Experts of a small language model: 14 layers, 48 SwiGLU neurons an expert.
Below are experts of layer 6 (counted from 0) of a mixture-of-experts language model. Rows are named down (a neuron's output weights, with its number) and show model dimensions 64-127. Each number is 500 + 40 x the weight over its row's rms, rounded and kept within 0 to 999. Numbers have three digits each.
Before each expert's rows: "raises" lists some tokens whose logits its average output raises strongly, later layers aside. This comes from a sample of Wikipedia text that the model never trained on.

# expert 15
raises: " the", " that", ",", " in", " of", " to"
down0:437546509445511526462540543550531502490474493522501540582466503431547588474539458482544375533490488497549469462501494445534454511519460507587532559498576525444576569506493509502438539560516517
down1:548498467511464493446474486512434528530516505464543521530440500450444473469497504468471536501545495527543513481497479489474468536453552441585513505450457517417519465569495511510465394469430539
down2:559467515496478485500527516494481520520472559477503568556535513519514560523540486511511473508502460509526506489524477522470532502483522516507498505544412515514528468452472561465518526514495570
down3:496511536503506548454452545555442464518544495521505455443531513489570458523472479586571448512541476567460479562487560476493561475539450518479489459561448506559485513528459547498548548474501476
down4:526489493496504462512453492500473444570473430502496434493484476518465471464473537502576530453579477493517453481527489521558523562511419480474507570502577496481501522546458550540555403567366500
down5:535418505428488459466502364552448482499505553546483481541508469495485496520506511546597445529541546501467501501528465454532435487507536490594454513491522484490445478510528525500489463504524487
down6:451529504413496470448459438538483549523513544516503592517532468542534537509537523519568564424454420502461544467496467506492473489516460578580438404490546520469430493475515537478474542539542519
down7:544493477589471477548513479542556518586575509466457461460447419547473456485473465511520427495551498451530539555553567497573622480486546545528483455500498549479513491521434489493526492562441468
down8:558517501453426482517482463434531512525523517468523509457471513418442519513520536529528544461536474467479496507454523454433499473478540521493546482458485468547478497598452456454507586454517533
down9:507558517465484532514572516531491545543454421465494428463537555433443465465500527520463407452529513463504522538505530523481491441496577448565476533474506506476507549475511464538487499491500525
down10:518550461427534525464533445552481532581485481466457487502487506482509393574448474594459457532451498536481512573455562604508479464481498562559519477520452440490541469491484485572493475488487557
down11:589494419446485514484469471505533498526458456557519471497542532464434485517491561504515463617396513590560584481521449493527521509458490531491481542487519550594422592537476509519550519504539530
down12:505493455490450516505562496467467493556450536479453474445484539471474492453472452481498514464477464447472483474476474511482494455543511499528515470571607471385447427536512501479504499455511497
down13:526525537558447527529482480407536468502469479442498407448480478450450506571474531498439478564508576439534516526466499508444507489570542494506481435452515506509448530590519457511551461527483496
down14:535485453575509468641477546471562523518541517552570445444523480505430473529443506504541536405530519519506494449478464476518482517513518513536516483457516498504432484533538561554454527494437518
down15:598525558601531471446525398504452556583454569547534539451498473551495531548599553511478509459476547561482476431457578449469518506539484582480514458456557499493519511564510551390461438454499533
down16:478529446501507485464440529558507539545508563463516464501517550511546450485482526549499574479410504542460497441457574492484469515487505545453490499554500516406461543525489511516514481517500482
down17:496562517511593495524415522486504475552474422466561487503587495452534432555494513447497452486511520510517562467507516504420556528542441512549420499474438548556488560575521551586449523448542458
down18:470542455481556476500459503532564532461528491522499409533510483547492497479454495404466515497523472515498586566500478454524538582471472499481503483520481574577501547520543540478543507529527473
down19:551462486580524545546483488488470469496571516456490557563481459454469538472569480580564452545514584479473485446480480480499465543509525554464530486432491573490425532507538472537510539502504502
down20:494497521478527483447435422446459490511449545530467438482495518556563498578569467542541493470437503489504578461416478437481556444514488464408523521450440461515493510445460464450483530486470436
down21:465533518527516486508511447393500564505511487482518454464494529554497485515460502573543457450494432456492467525433577547514488489470542502485484511519524470499530565506561496501463430455532512
down22:526525492519534482550462625514572553447477474535590491574519543468548446451530491481473447373477408519518459533524519552470466510518509530495528499520544470584505491448483510470579518520417502
down23:501562529477478531491508472402479495499475524483546497518405566450504492505471473463466505476504508460431485524526497513527494498563437455502497466454478433532550466515496579536506509460505467
down24:480492516579523481508547543491574533505483487452560544494494468430456403436457572475460384522536459505498457524454528545471513468508541491534490465475476464546498498482533465565531444481551423
down25:478455419433543510525567511502462501532500433461478572508489491479539501534486472417510477528482448445507517475486500505479452618482478520449538525428499532544454557494465427501518511519510489
down26:450429526507514450526518449524516549507564520472468442621486488522601497537500536477525457490507533453499477476518455470513447501487466507485459492490539476525497526503491588441521468512468489
down27:523488511551482490476477503463514534511491401446469518504422477508497482506484573504449425434439525504522498511454530524562434499467497496509498531533520508531532562508547493482432576473453560
down28:516487472500483481476505510558551495534514483478485502480541547561510492510520532533506536541479489477515476457513480471559480509446453550434547553536515491473524509476448499551500572544534493
down29:454467539526562494569484574441518432461504479498554580462468471493472421476469455540518490444511493501517457536502493550542523530476453440541448453463528506497485525423465457535522510535537477
down30:501475540505428525516588471515512501458481542494518467511468512490484490540499500496503475587398433502469535502534446533476464405506536494566468467498479476518568395532473591478551427456531492
down31:527411474493499480546512525537558427508512497501470544442519482473511517497541514527527597546548526597500433503567422485479521528524539526533513489505535515536516527523564490483433470471502459

# expert 53
raises: "==", "===", "The", "In", "A", "===="
down0:495558518458573542502471491529482513517525455427545475403479491483491480516559561530460499513505537548537474441590542469536564517403453499492463457494508492488465510488489463533515446481503525
down1:488533513510517524441448534525561476506532519575539526475491490515433512566488474504496488478489407498485496465511418495481556510502512448486459520595531477571453487543484456496460569481513472
down2:569436514498477470503551515518537520459485541518497485525572508458552477492508483485492452456401488496538481510438530486537459509512486476504491525539430466553528493497528416482531470528531539
down3:504492539439536463566528518527548428517470498571504494537559516471497514432570516513553489423512506472530541461557502518508536459478438495518482500535521545493576568431420460453512531536447530
down4:483475501441500434496576396492489499509463426514512466526476512481619396518464490536516399393494440450501532503581438544514494468513460481446492511487437525450450483511500411572528491481485437
down5:490478500520535461443485420513501478510495541495554496523540525486493481524516498457408411496501486565449496529492555471524493550467476503449532435510462497433501516627471440529501441502472519
down6:513449484514517465477444463510520542505468465508374427503546498478514492511471518529554446513537447528509602491502490483511559443459496548545526511457583438484465521488467484488466514499543469
down7:503547532521465538508470516495426541500538568536483453524448501515483543498459530445472541496528472545526472556534483513466481517498573532514484545524501513515511474490554483524491557482392540
down8:514471418517560460491526547510495494468540503544507464550506530542550532557521508476515475511497477509453545561468510493480472567451444554544459461526532490466482488536461471505556461454568445
down9:505491537568491487500495501458554513482470446490586421491496493467500457509470502444518415429460543507493540456494536473523530498516461606480543481498516538580514485526559522533532459529506491
down10:485452485524453526521515509516496414502501540516471438457488511453480521559532485557432505489458588538552544493442498511504455448503450440518508562466485491540479537507530515515528504530463552
down11:470492447538428504456402498526548376465525480513509439479497544424565427512483479512553474497511436479498470560573565501522436510501492482575552514483466547475497598507456537554491520539526453
down12:501514548551411557499524493519546475518474541490448480481482510509472493509508466449522504502489538479458545499505496535491546526552507445503496485466527517531541490535500505479470469514522496
down13:464472531458489506504480563549484465459531516503476455433467512540484545423523487548578554512553502480509446491571460466532520569487504489542447548485476526547497530463537491494488441597467479
down14:534533511421543471547495495497489493514512480470452551491512480482570533489485535573491495474525539584472465508504497481490468506478513485516464554465497500568425445479477525500469483486452492
down15:517528534533410491435586468511476481533524551470529516490462548496443561461502493483484451500578456513513520518506557499518525450513501504443548456480531581508563545555480482518496443506454492
down16:481502496476558537566443520461473516461505458522575541565545512479470558519484407479521531538499513516483490549464491483483496475462484511561517526459534483465541456492537467466480535472509557
down17:508518477522535508503542509525486480535514513489489533493487494469490545545449598460519512535456533424441502513483483516582500559557441483441573518543475498512468459460512480472498505531512450
down18:520475590510550497520523494494595402576519442534492498540531520485469546505519480583502491459452492523498488520524551405506479542405461493468519521466492550497503500493536516487487605566476476
down19:524586525468537543380559519432568537462492553489477478507484528514502470483514532531517426536474528463608503516503471484536457518513504466448506517513449545505542558418471471468516587524494383
down20:460528521465474559581548482521475477448487453479500525435500480492534451471524451519421485503538526392502467396556510471469510548450461463507425455510469446452468531515540596487571454462577500
down21:505517411392509468443540351500409546555466526487502496552506480510486425509502465421555537485505416489545476417501575486554531492518512450506524456458484484495462443515477512547510459461451493
down22:537507520534462467550510415461498474521477454564486511535491434527545533507516536528394518544447501460518488536508453444486553471490552440447435544533402490541500468480464431517493533468562515
down23:625473547504524530517529500524439527503482498478489516530478493503548515553490460476497415503479543442530527527536513514500487476457481460419517586518520511522555392536550497503491545510479505
down24:447614473483512540487502469590527520477542501486490454465478501470556518502516461561545512566489515484468462540511490519553495485471537536499483546487533435453466475562471518569492579504467542
down25:486494503527578529477412488459467517490456511508513473499557526463477444480450487471488557480512493443492500548536446501439542453450493467562475494438459512443542510497464508464474478481547535
down26:452435462527548572417540469522534468502516473440462484475457455434495513543493473495509500577477475517448575588489474477445504515479495475536514494492489494462456586475534525461471525506514515
down27:445562539530508464493484582466532501499383512529457482486501443474474574494545516519453472521469611498535499497501520557532443524529472455458513591456546565572513486496563502543522517511501425
down28:518516430582519465525447473507594489464508473505513538428453453526479545525515564461484589578522534521493562469472497525495495517518558529518479521531457509536475433490468473544515415430493540
down29:516457515536557542478486533557543493500550511433479522502459472532491513477520513491372575484518529543542497526473459547478519425468487500393478364533527586473570502440465516462470506417464543
down30:548513468560475577497436558489544501541494557506540448476487512488509522502561496475393509505520452502549558524612488555503464472441491455527479593479484492461501489556473439503463537502485523
down31:529400466477460395455487516524439518484588455466499556488502470489512493488491482534536527490491515567532518521454543573482515496507557565495522531507507464508423423575499492543506440531447520

# expert 6
raises: " the", " a", " their", " each", " his", " its"
down0:487512457470482447561480535499522492547457538415556541536466549505513479496521532545515481486448528479490506493497488454545504503555468497407466553478482496532522568492516526539508482530454497
down1:551503470482540474478446456533496504447547548489504498542561462450546528476521470440542481477482533544491480534542514491488493482529496401463465523485470509506476480532507439495501556533443456
down2:523539523457511488490436553455493509513502449488464531469509486504495497402507507465438527475511529554476524546555507483541419446583475462442494501417539507489425479595534538490506413493469556
down3:524482461489524495523543536540590494451466567511541514425531524509421502475540600428495513485490582512452511528561513516482519571507483471546471519480545451442507569543481469548449502445553574
down4:553553408516551465505452557522541521519524466477533479438473505510507455427480562530593419487448513493510527518518462493480580546525488517533542467546482432516545467430487461501516508450578493
down5:492418508497462494502482576480482560517490519468475508491529501536580515474552506407476538477498482509460528488490434452463480456516495453454599504487491543466472482448500474580499437458463478
down6:532584583559554487507461512502486530535506494496513482516523519468476525458518521511484516467537500555426528479463539522553475466507471533466541447499454459453590527484494472450464458530465530
down7:468488535525527453514447527558499459513440440454495530527514464523494454459487571509515460469503501525599558523489486548478497490485448486446471553460474475478546492405443464523521504510533496
down8:519586446455435517582548542523492484489508529531495516523522462505483549455497540504487527467540529563429531526535481480501560615491425531431496484501478508490502544476497499477505529437503511
down9:521439528515499511395474445501508492457481500526496503496496496506464473581479491536498486513477535502483493489490476528447464412497518514595494492464527500509438464507462463523532565525478553
down10:491524486522526492434517501513522513484541486435501500533513556449462505520476459552457566537555486511468517507498491505499513498551499535500473518547502512497493537534561480604501461466445571
down11:527396385548444424547502409457522502505570493424485460462461409486509545513519429510468500585534491548510489505535420496437509450491461498518583554474537530511509424452476525495560529526555404
down12:454467489589464530518520445577514500493528459456560495520488623482489518414489489489468490533463540568499478536538460520482499480475557470474566504582484527545506484571511423502473559518500518
down13:486432562504453575483492524497474546501514557459553539479537522482524536434488538459454504575496495479479556456482543500477447533446487451551478493495429417479508441528497456449477481412541570
down14:481530620452540484530562473535578505546553438473462518496522517470451513558502482539448479490508490526461406514444528515478560458444482508513430520447474518508506458443530499482535502485426507
down15:501502513496444481518561428433448450484494523510423449459489459508525592503577492491572445542489436486508493466487499501550488538491486444539573483482552511529482487547537474397488583514505546
down16:464504498471477480573523456450428487566558501555456460497453508556608470526488500456458464465485503490511474429452505596469546496478550520514459482500457508552492478520514488557432481504496518
down17:498502478477535496538470519558557562444524416431485503453510539433550518493541503482577510467475528538477455487485503524494507459513480493484520517497493511528469486484531505533487437569551506
down18:518473538473438440481419541473418459482505449496517463454470469487457508465501548497498534428494460516506636503465521503474525624539459463514534532507500435488496487468519459478524461477527512
down19:493509539517506545477563514469466566506492444505534484479426573488484416496488530494439528519535474568532513475488438524442532456418537499433505464536452483524531500476480466503477464523439498
down20:488517489480483472495511488514534488496474455512479463508498503419436483524495467563535467552478407492455516483466470457435513567411515500438529518493410539476553475505509457520609500539528522
down21:495463541471496553464497514534450476477491485514463501435402541509452525542446482529576563483521467499525486561443493518526522511559461514546469507450497530460518484447468529466532499542545462
down22:513496552463456536556461577530490509489518505516491534507471418442492536526534526532469507529411564433526419540490492457448529504470525462452491544528457513462418574572518443448555494522551508
down23:481489418498513497465481469479527535488465541545458491513445530473467580550462513426417560576462538491488499530440393599535507511574476489453478466522458541540509478518501459543515516504535515
down24:411587491451456455527571549503479546490478494488457481568466491557450570497480461514601602529489493452491550567513492463502539470501522534538486450490561512505517499460468459524446468448573444
down25:490482502477471493485502440469523587492504462552591479460523482484501442549514508467449482487498518464496468463552508502543443448588484460487560514501536532480566436496462465491498431487456483
down26:472509509487488454564610492557579486438463470483572492509526606477510457484453468504474570496499475515525590483546436494503582508414524496530390464502485442460568496545383495527469465463536443
down27:522471531514522435532559504412512472474454521500474453490490530492511536419507466525483559501530541512525453429488509423515573458435442556495499440461490545495456403535475454462477523497483489
down28:599490485532444501551465485609539485524533452472406540532533560453470507499544479432498458501487486551425457503500480498547518540522501472518435500503493532541545532451566492513523480502511506
down29:519512504514477436527504443473485492513513494444497491469467499480575553558500523524517636507526506560501460475527417516567487522500525517523526459524599518562417504519465545548523511519459507
down30:565538446516441537524461482441476492549539517502572493516507520518436502479468474562513506436464566533525544444522479510531504499548527518515473533545489488514573447468511512465551479440467537
down31:463508474553480453506517473470542449544507587527514432554496446465551511540549494522502438489488457511528496543507520470525521547467522498517486491603457474491543481532531513416474446490444494

# expert 13
raises: " and", ",", "."
down0:518430481428476515496449488502516403620535452498629502577547472553538526435476537472521483506456489404557465482481446508549485560459471528523465491517511455531542452478528515521466449536492492
down1:430484474455551561434435567451541492469477529494468526501510452530499495467481483558447503439434548465440542532470560522512511392495533575535468508419496485499510496490516510451515450533540459
down2:473500470537534471549453476527575460500478478632517513590451512435555506471443460518474416481483525496514446564463530465464490549506434505544500466483505467509544457375450541481488554570519495
down3:443506541469358538492552533548506464600529493511471442501475535531482468504510457487511549499574384527507515527501518473513434489565540515443547496432471480541554539593536519450505506503470487
down4:479554468533507482547474481507555480426503485493459476462503487586457500433477579513448478470463517473486476468479506509527534485469541538470469470452521506535496447521454523507413457514480501
down5:520595470477402470422509463518487499544514474509453430519549507485520452445462470485496462491565516508519452484483507451597515449516523480528496542448550474491589560484544530508507500474526457
down6:474428542581474471402624509528490453537457475507519443462560490557574416483522562449527439499554543566552445491558576476506549502511532525503526514469477489426529597595527462456498523463495479
down7:508530533580556533489495511513589478458489482405495492537413516464544521482534560485450541511489497472477503563532491573548525523509483445443462533479548465492482497519465458481512511501501504
down8:501539464520443503521479513527494601439507557451465427507541529541506501486504498506521436512517531526479446436438531522512482472571601540489502502514484520491524430501536452508451538547530554
down9:472491450523517451508510501453518470466562519519505492445564498584527419460563475539544520462481516587504459424455491527502501492443506466509511504475525472595515524531549548529487515484414513
down10:475509414466506505514520460492482520522461495471501489575434520485396508515544521452457535545459478505445499466499507495490482562460508469461507549501557527493417505492438592448492517519492478
down11:444536487485446504482507470425477485492476505518551505549482526512433420490527585546488496530544436504517487474541522471428484504550502422476463524592472498456529459439541544519475535516499533
down12:540453534589522559554502537511448437528493533549499461489492468524442533539570517531485465543506513471479494459551462440584497546529435527524502501570481507518517479450521480504487547620556491
down13:499597440537488502530526512451495433533478482462429450497427468527475515460498535501459537497472450468547574568514429469485492458551513459492476573537414505562445531481531472553613522551571452
down14:472468552459486439461503509459406532459533579524532531528484507546521518497540513550517495541502466531489505440462547438537531478455499526433536559526517477428568498447492444537457432522467497
down15:484505514463512457404524512513511397476527467466497470467560494499489464514499511526578486497450520503455477531484512471485513480545443551503419460523562473435524419517475525474459419487500493
down16:529535478462473444510475518506492554573422515532452491487609552536449509529513540476486492521578468464446496461498568496462530461494457436476507506474477472408445516521603471491535425507566437
down17:434564523534428472519541518468443538495526557466453495481458533492535533503496548445502537542519448486490436523442469494478477491438497552468457510459474544451483524519563550509519548469470484
down18:556490480471583524496512508486545520487562526530413474466456514561509444462512440592525509445521532521509433520502521531475525451632503492541458492481525531501518500529543540565461515429490475
down19:518411452520525560508494512457465493506449464553463542478532447502432590452441453521486434480529520516586542539513526585579440526464499477433567501527580544546495475490500415423554496514532480
down20:513568503420521442504548490503499439498446530438462467526593548482591470524496523482431488487479510438481484528502475502472553510458550515456562533572430489444500556542480511506519482423496416
down21:488571535537562495528563482526540471477452536466521551617529501447465551499489514531557505527473444564550558525492473578484493514487470519495520540543499526500548486522524488459485509568520493
down22:475533595488462466522444493528489467523473485480539573511538414507574528463500566540449493454524539499499509588444537509431432492509505482452546504426516501523489492473496424491493409508519537
down23:475498489577452477531479460430506515461529483484529475561549522531487483518440486430485500548544522505494474544466507580455440443536488497506450520426493515468444502448479529479565452540491470
down24:535441509551489535532477534497546468565533521518508471462452547448512510465532567406430498466507554485519457469433432531498477489482567546462477492479482461468485493486538477521526501581476436
down25:517423482519519515461447562490463470450500456493553498504490420525526566537530499555513471556509454510494574499521539444498471540512494508558534516497461506536536441566445495525613544499482531
down26:515498491482462482564515473434542481485522550511449470509470470443493457485503476474454469565545467565443446530546476542443471549537532456479516500456549509517503433466503533524466433463567529
down27:518478429475511471480517539491552562543494423473404367411526513488525460465523512472584501431523535564565473566527503507454523490461500444517507526528492544546517493534419482492525548537495457
down28:509461477515476496542560497477518500527520494500524566447547544472551514492466460467471488556463508512565546489497488532506493502435518541523505512542452453418504551524506534518515552512497526
down29:493460487490445505574491527496494582508557439490434502549492491518483468437437471564573519517519525491491559475558434518469480508562523510446503485464516505492431441507559514493470421452435500
down30:496549547514501464477527530554462486475454449482517497504559538446521553548532457430469470498491528496581451527471539464501467415506495480459502501538531518444505480469508460535510525515466587
down31:458476561478493543391489540461561546458495479489540526539453518467443431523449489509536532519541510487548432522566418487553531465505523592524493533497546514469497520480480477600529546466477503

# expert 12
raises: " to", " of", " for", "s", ".", "ers"
down0:442573489513487515489508495570492482556523427466469494457583500490507556517483511596538542462476506503483582589400608517532408535560501530493454569558553518510473493451535491526465450521548527
down1:550450546522519414493500555529458474520581491477473509445499433564531481543538527481522421470495504599454501485498477466535503465517412490459420543529483473529511529572453585453565507590571495
down2:439462419466535507521438455505539467490494560527459495560494473529484487509501520538545568459509515455520486477445472531508489465514499570496482446489561547512478588548507450545486430523472476
down3:497467526487531523490498518484494468473452530468450450493595485506492497492531462467502509501529491448465512618504487428481433535432478503516493478554567455487481493461514535507436466497440518
down4:488489408452506480483480552535520461497486494507504508581482483425537535433555512481519419471484466537525513595477522518488502519468535539473458506606412508476538483515438515476479505569475460
down5:503504447481585488473536473525505490553524548468459480409480501463501541455454529419484444424551530514431564521471541494531463480515488526429483517524428502475449535521452529452507470563480535
down6:535513546544513527428548535516528555394461541509431545502502530555483508523508486602467431529395543498501511515505522562525461511519477496564496455479487494459506453526464507502365474581555541
down7:495517483454491504531520532473531461527488508503468523455536513466535480545531523481557493548503515568471501572476458522421514475555497519560513545530481460468464512534538485384502520556505549
down8:511451453512439507514472584495531461512542512549532465451489543507503463514509502519437479490429565531475497485485510483505468529486497491506506444540513412537528574499467517537421445533488580
down9:449429495467510528474600483539517426526478489539491422480540464453498478488569526509524548554477473500453544458492549552524418531444503416457551488469526512538488481461496501590500500458546488
down10:533508466506422503505444541536468515522540460514484469494506539501523519447480486542503501477500437483545507500482434477490524505454489414544576447568475491470519463457511585474441514494466575
down11:510522468474491462619488559493507450526528448488593477588552511477429461490510460467480505479527590449557421501491485495459492596499435524505517476461500530512514534439502525510492512453424539
down12:535548450492445457477484453481564478476494457448417471485473546539501458524496496530494482511567524511542519443492486505553520584528484460542497496522521538513452473512402478528542478498515496
down13:496488507507510475490532555488480474453538436553549503528569485566552481481556499562464561440480500507491489504510497511518457526564532463466462438414526524571559462469554531465521450462507473
down14:447531506478534554493467499549534478518489493475515483480496475527489490468459410444491510502514454466478489487526569526543511467504513456489515489431498448450459511529474443593494496439458496
down15:517526490507462484510486519496448495458563450433432558467485599542504528468451507453463486503474529498508534507529579448506507512433548466535414467544477502521505494515510604453520562513476527
down16:489436549517478470541483445442514508492427559560592499499507481527491542521524574463489517524524449426491539475458524504512498528476496518493510542513490533463542428483517481536482533534457447
down17:517489467507470473488534563500536501517569543466496463469509515460493511448458547497579522522469558526477461455457547534425499574458463441540456462484567409548478529514498455472445452582493498
down18:489437534526586507502470506486553485491567478486547526498526492464491558571475442512500528565535546518490558460495514562517463565522459460494504518536505416496489489548515512467476490459489539
down19:515493473424491558447486506521486482454539448508480503545478475518474498451533531534567478465467396439486498543486507455477483552515457576470501490425447488547485511527483561552528505537493556
down20:448473555448502476468558543537445484539526551506532511519500455494518539524535509543522531567478482510462479509485526416493442482458463511530499557577493457547593434474557414503491562463475465
down21:496518459492543465528473458507511502441519544489577500494473484470516499563525527444489499552557557483498483559524519459474533585500553549504473424490481546528595458463464507530528567501444459
down22:590481467545452502558461496518536443503550507436528431467505456498523423488540483485489525530510505522445461535541501550526537550496490488476391454522530522512602522484487493491513535522540535
down23:482510472418483516533527511410574497559460532538491565527498452447566547457443446480443496471540445489520544511487575520508428519467537495525494459542518478538462541515493510427396557518536424
down24:492489480426483470482485506571527566516541517479499486535523522544520471446512547545501488501510499523519487524432434451506459488463570514494537498544480487480564518456464512508474448533512438
down25:442529469473522427495434466524427509505450455462560519533521481546543439519525538508487499545567479494525446589464477512532542469550431516535587544558537554469550504483541483517485498571527469
down26:391535485540463524512530489484570548498518482545554490540472461520466490504464477555506543472564532525452565579516543496498387582518419492476498467528524495521471548474428509444407476490483435
down27:506520530578500502498493549541485458485531475440488516462491494461476473526503480431452476451468486518462473497469449450401396481479472530492519474537459447447506437528451540409501435448562493
down28:512418543438449463499437499429440502415542476462518535473531475609508530490510432469486532582525507473463463464474446444602517519512521525452532480527444466444480524455452428514492563554471557
down29:511546508447478565543579515516520497511450510466475480519491455444560494554461430564495528454435558505466544494505481505524453547543553529488534445485486468549503458528521512509544497587571541
down30:478584512531509487509518501459480515450521459526512499470473471475483464546486518510540536529429499528469533559489511487489481506439426485494555525463500535546473501474518486544517475532499512
down31:497481458530489489559522478500543489502537402523504468494531521529513506523476481562514472553450553478441533467500538519540493474520444535432546425513531500457466467540552493550489435528498450

# expert 14
raises: " (", " |", " and", ".", ",", " place"
down0:568508493488494445493498467452451539483428523515554527568512482544450484480483523489476495514582491505537459518552511463476541537467508506529465488594547466566500546561539554541494547476541546
down1:467508455480560483474485491467519505496491467440584524508553474488559489454430545558473562533511445537485515469460499535464525487510404520476544516490520565508492465557391562468515490532435516
down2:505540478508460570475458525454505586502486554521580543495554526481534477517499546479464473470481529439507522487504461482456509575531423532469489525464536468518535482531446484512527492572521549
down3:484574588498451515517512513504461494512482486510464483546422454501538520531497476472496438492513488422507469481461446521520551501505502561476459499538540442457531550541517506475502534483515531
down4:472553411589467434488513460496518480440478474516511551508421563520512493480569561496450459422453514523463468569479496498496433473568591505524539466433493474513475528480558483448516509438552530
down5:563484432616511586467539551509525481450573507533446510517445502464467526489484515487505530481502539549536524501566603523540522527521493452462444519562460472478503518508503546482459534550532495
down6:502472385526487523582449570461504521532573456472516544431491521515458407505533478492531497475486467553450513431505475563541510482515449522507525426505576507523462520465494572507514529467465489
down7:553488461556515444477500516527543623548543508493526503472500552572513463528486488572520530502492506491441407474606472494494510448580458527496513540577496491580492530520503525558560501525431427
down8:523436475424535422510461555457458468527555487471470525479526529415557510504497472474575535502504503486522570501502498518375509524466484517480524576506489467489445477467552560551512478467461513
down9:504457513527501412650503408447451519456494485450505528483493571498499498484527405431564486572514442454458452450459547445497504469462559528445501499519542532526494526528497516529527543453473500
down10:492512514478524539477498495524484469507469471481472469464441463467615515541478506472529546480423462546467388519550433470439469459520560541492446516517527446468485428439484493443533515535484540
down11:543435454582428522514501481493484612460504517469565490493477469505501502517464567549502476519477481456492533492551544574466503533553440471506462499564522483498528547459536515509548498471457556
down12:495532430519574505512534518548524478468524519509559505520529498492539407515520483539481549556446543493455518526480421488536525545439465486466471475499513538495496487487507505520557499577556481
down13:533505473493439445515479520505585506482480491519534557520456585518431452453492447538534411533512534508435525459524524565568551494496454531522465486580521504455486470490508527480509543508583503
down14:504514584489531474494585469520502501520467477551510473494484534506497525497468492491536475543475512478470490527443508494510449485522470480528476495483532472505486564546492515522492567494491580
down15:523513502605508486524463501547500570554451472554490528440526456490508469556592477552533580519479522527512534553466494466561524536449526500451526470497515481438437435444520445536491508456516598
down16:436540475456470550522537548522566455501519475526482496530512490498490514419497522490508511478502516485441458398476488416474497504490537554524512506526392492420585477551519599415541553518550491
down17:509475503458526470526499486568470452466492523539530482488464513479491526499524551497502472497484478444512470560479494556440448541479572523484601521435487453460546516519464446461474529460503492
down18:515577502442492530560539460497492489475456509489498534487516494543503522532548521497501461509462559440523520444495548570452472534509432482493491500455504456512512531559469545451438524423538466
down19:589505496467482503490495519519512418522452468517497549514526484503513518461481503558469493495515417470434506442487517466566544536445485536464471419460590474505449510490531481454554445559447564
down20:485493484471454443480503515527490538492449483584563505470502567524517529586481501546488521527549579546564566513440412465545453506539510490510450505544489486480485554548512537534519490506566462
down21:508540446450552487488549515549568498526515490466479456441458482545441491521529530551506504499515511462523428497455498480482509479422491420458478454558500421544538560525522520520523443543540479
down22:524530502541438462552522460511547488504523533496471508476472495538477489499535449478546457480462525522486500521531640468560485508527522507510524503591477467513563470522588454456490530472433497
down23:481444446505543457510427519458508451506457533433507471559482520550525497553564478543494525534455445500554460533489446493505534534582505564459501515460510521529502471514523489439640507503530532
down24:476517489519534504462470473492539506444460588525529511578517503503473539449502532533511516524503580562468436496479511466507512458549568515491514439549478546436486559538442481458473429532480489
down25:558529500524509579499466575421435511483469450446535528549540476516404546501505453469447585509445464466516541527513588434533532567487527468409593527509472502497510506431466410480523487585520512
down26:539470515464592504558539514470487515548505483461482544560500414449536410445515472512536508495508462466446534485425445472479539538519520480476542491539523481535499489498518532500538476430542483
down27:499514559436465425425471471601547550496490498443452545475558462465562504462497469511477493497604502464566454532488519443469507511552495517510511511481531438510511469544471433519492457542490500
down28:463487533513507509512460445462463488525536512555528436491512454479492435542591519498520493369484534497479493498484539486501530526545479490559469428493480579562505475533555505444500438457469483
down29:522482479517440462514528432469495520525463530470501529516560470455546446514500521561517517499518505485454514526440546496573443521483506549519443515519506575475562476554513429540434439467499525
down30:511533572461514444482460473483480529488540482517384471462459547525488551486547418502513506486495531514475513527454453403535599528475407532457461576429440431496468547555528503583557542521499461
down31:466538564489549520496454502429482394562541603518485557498541535539536452471515446583544473524454519526471550607540472547500505502528489523483482453522446439430529506545539480510448476509457480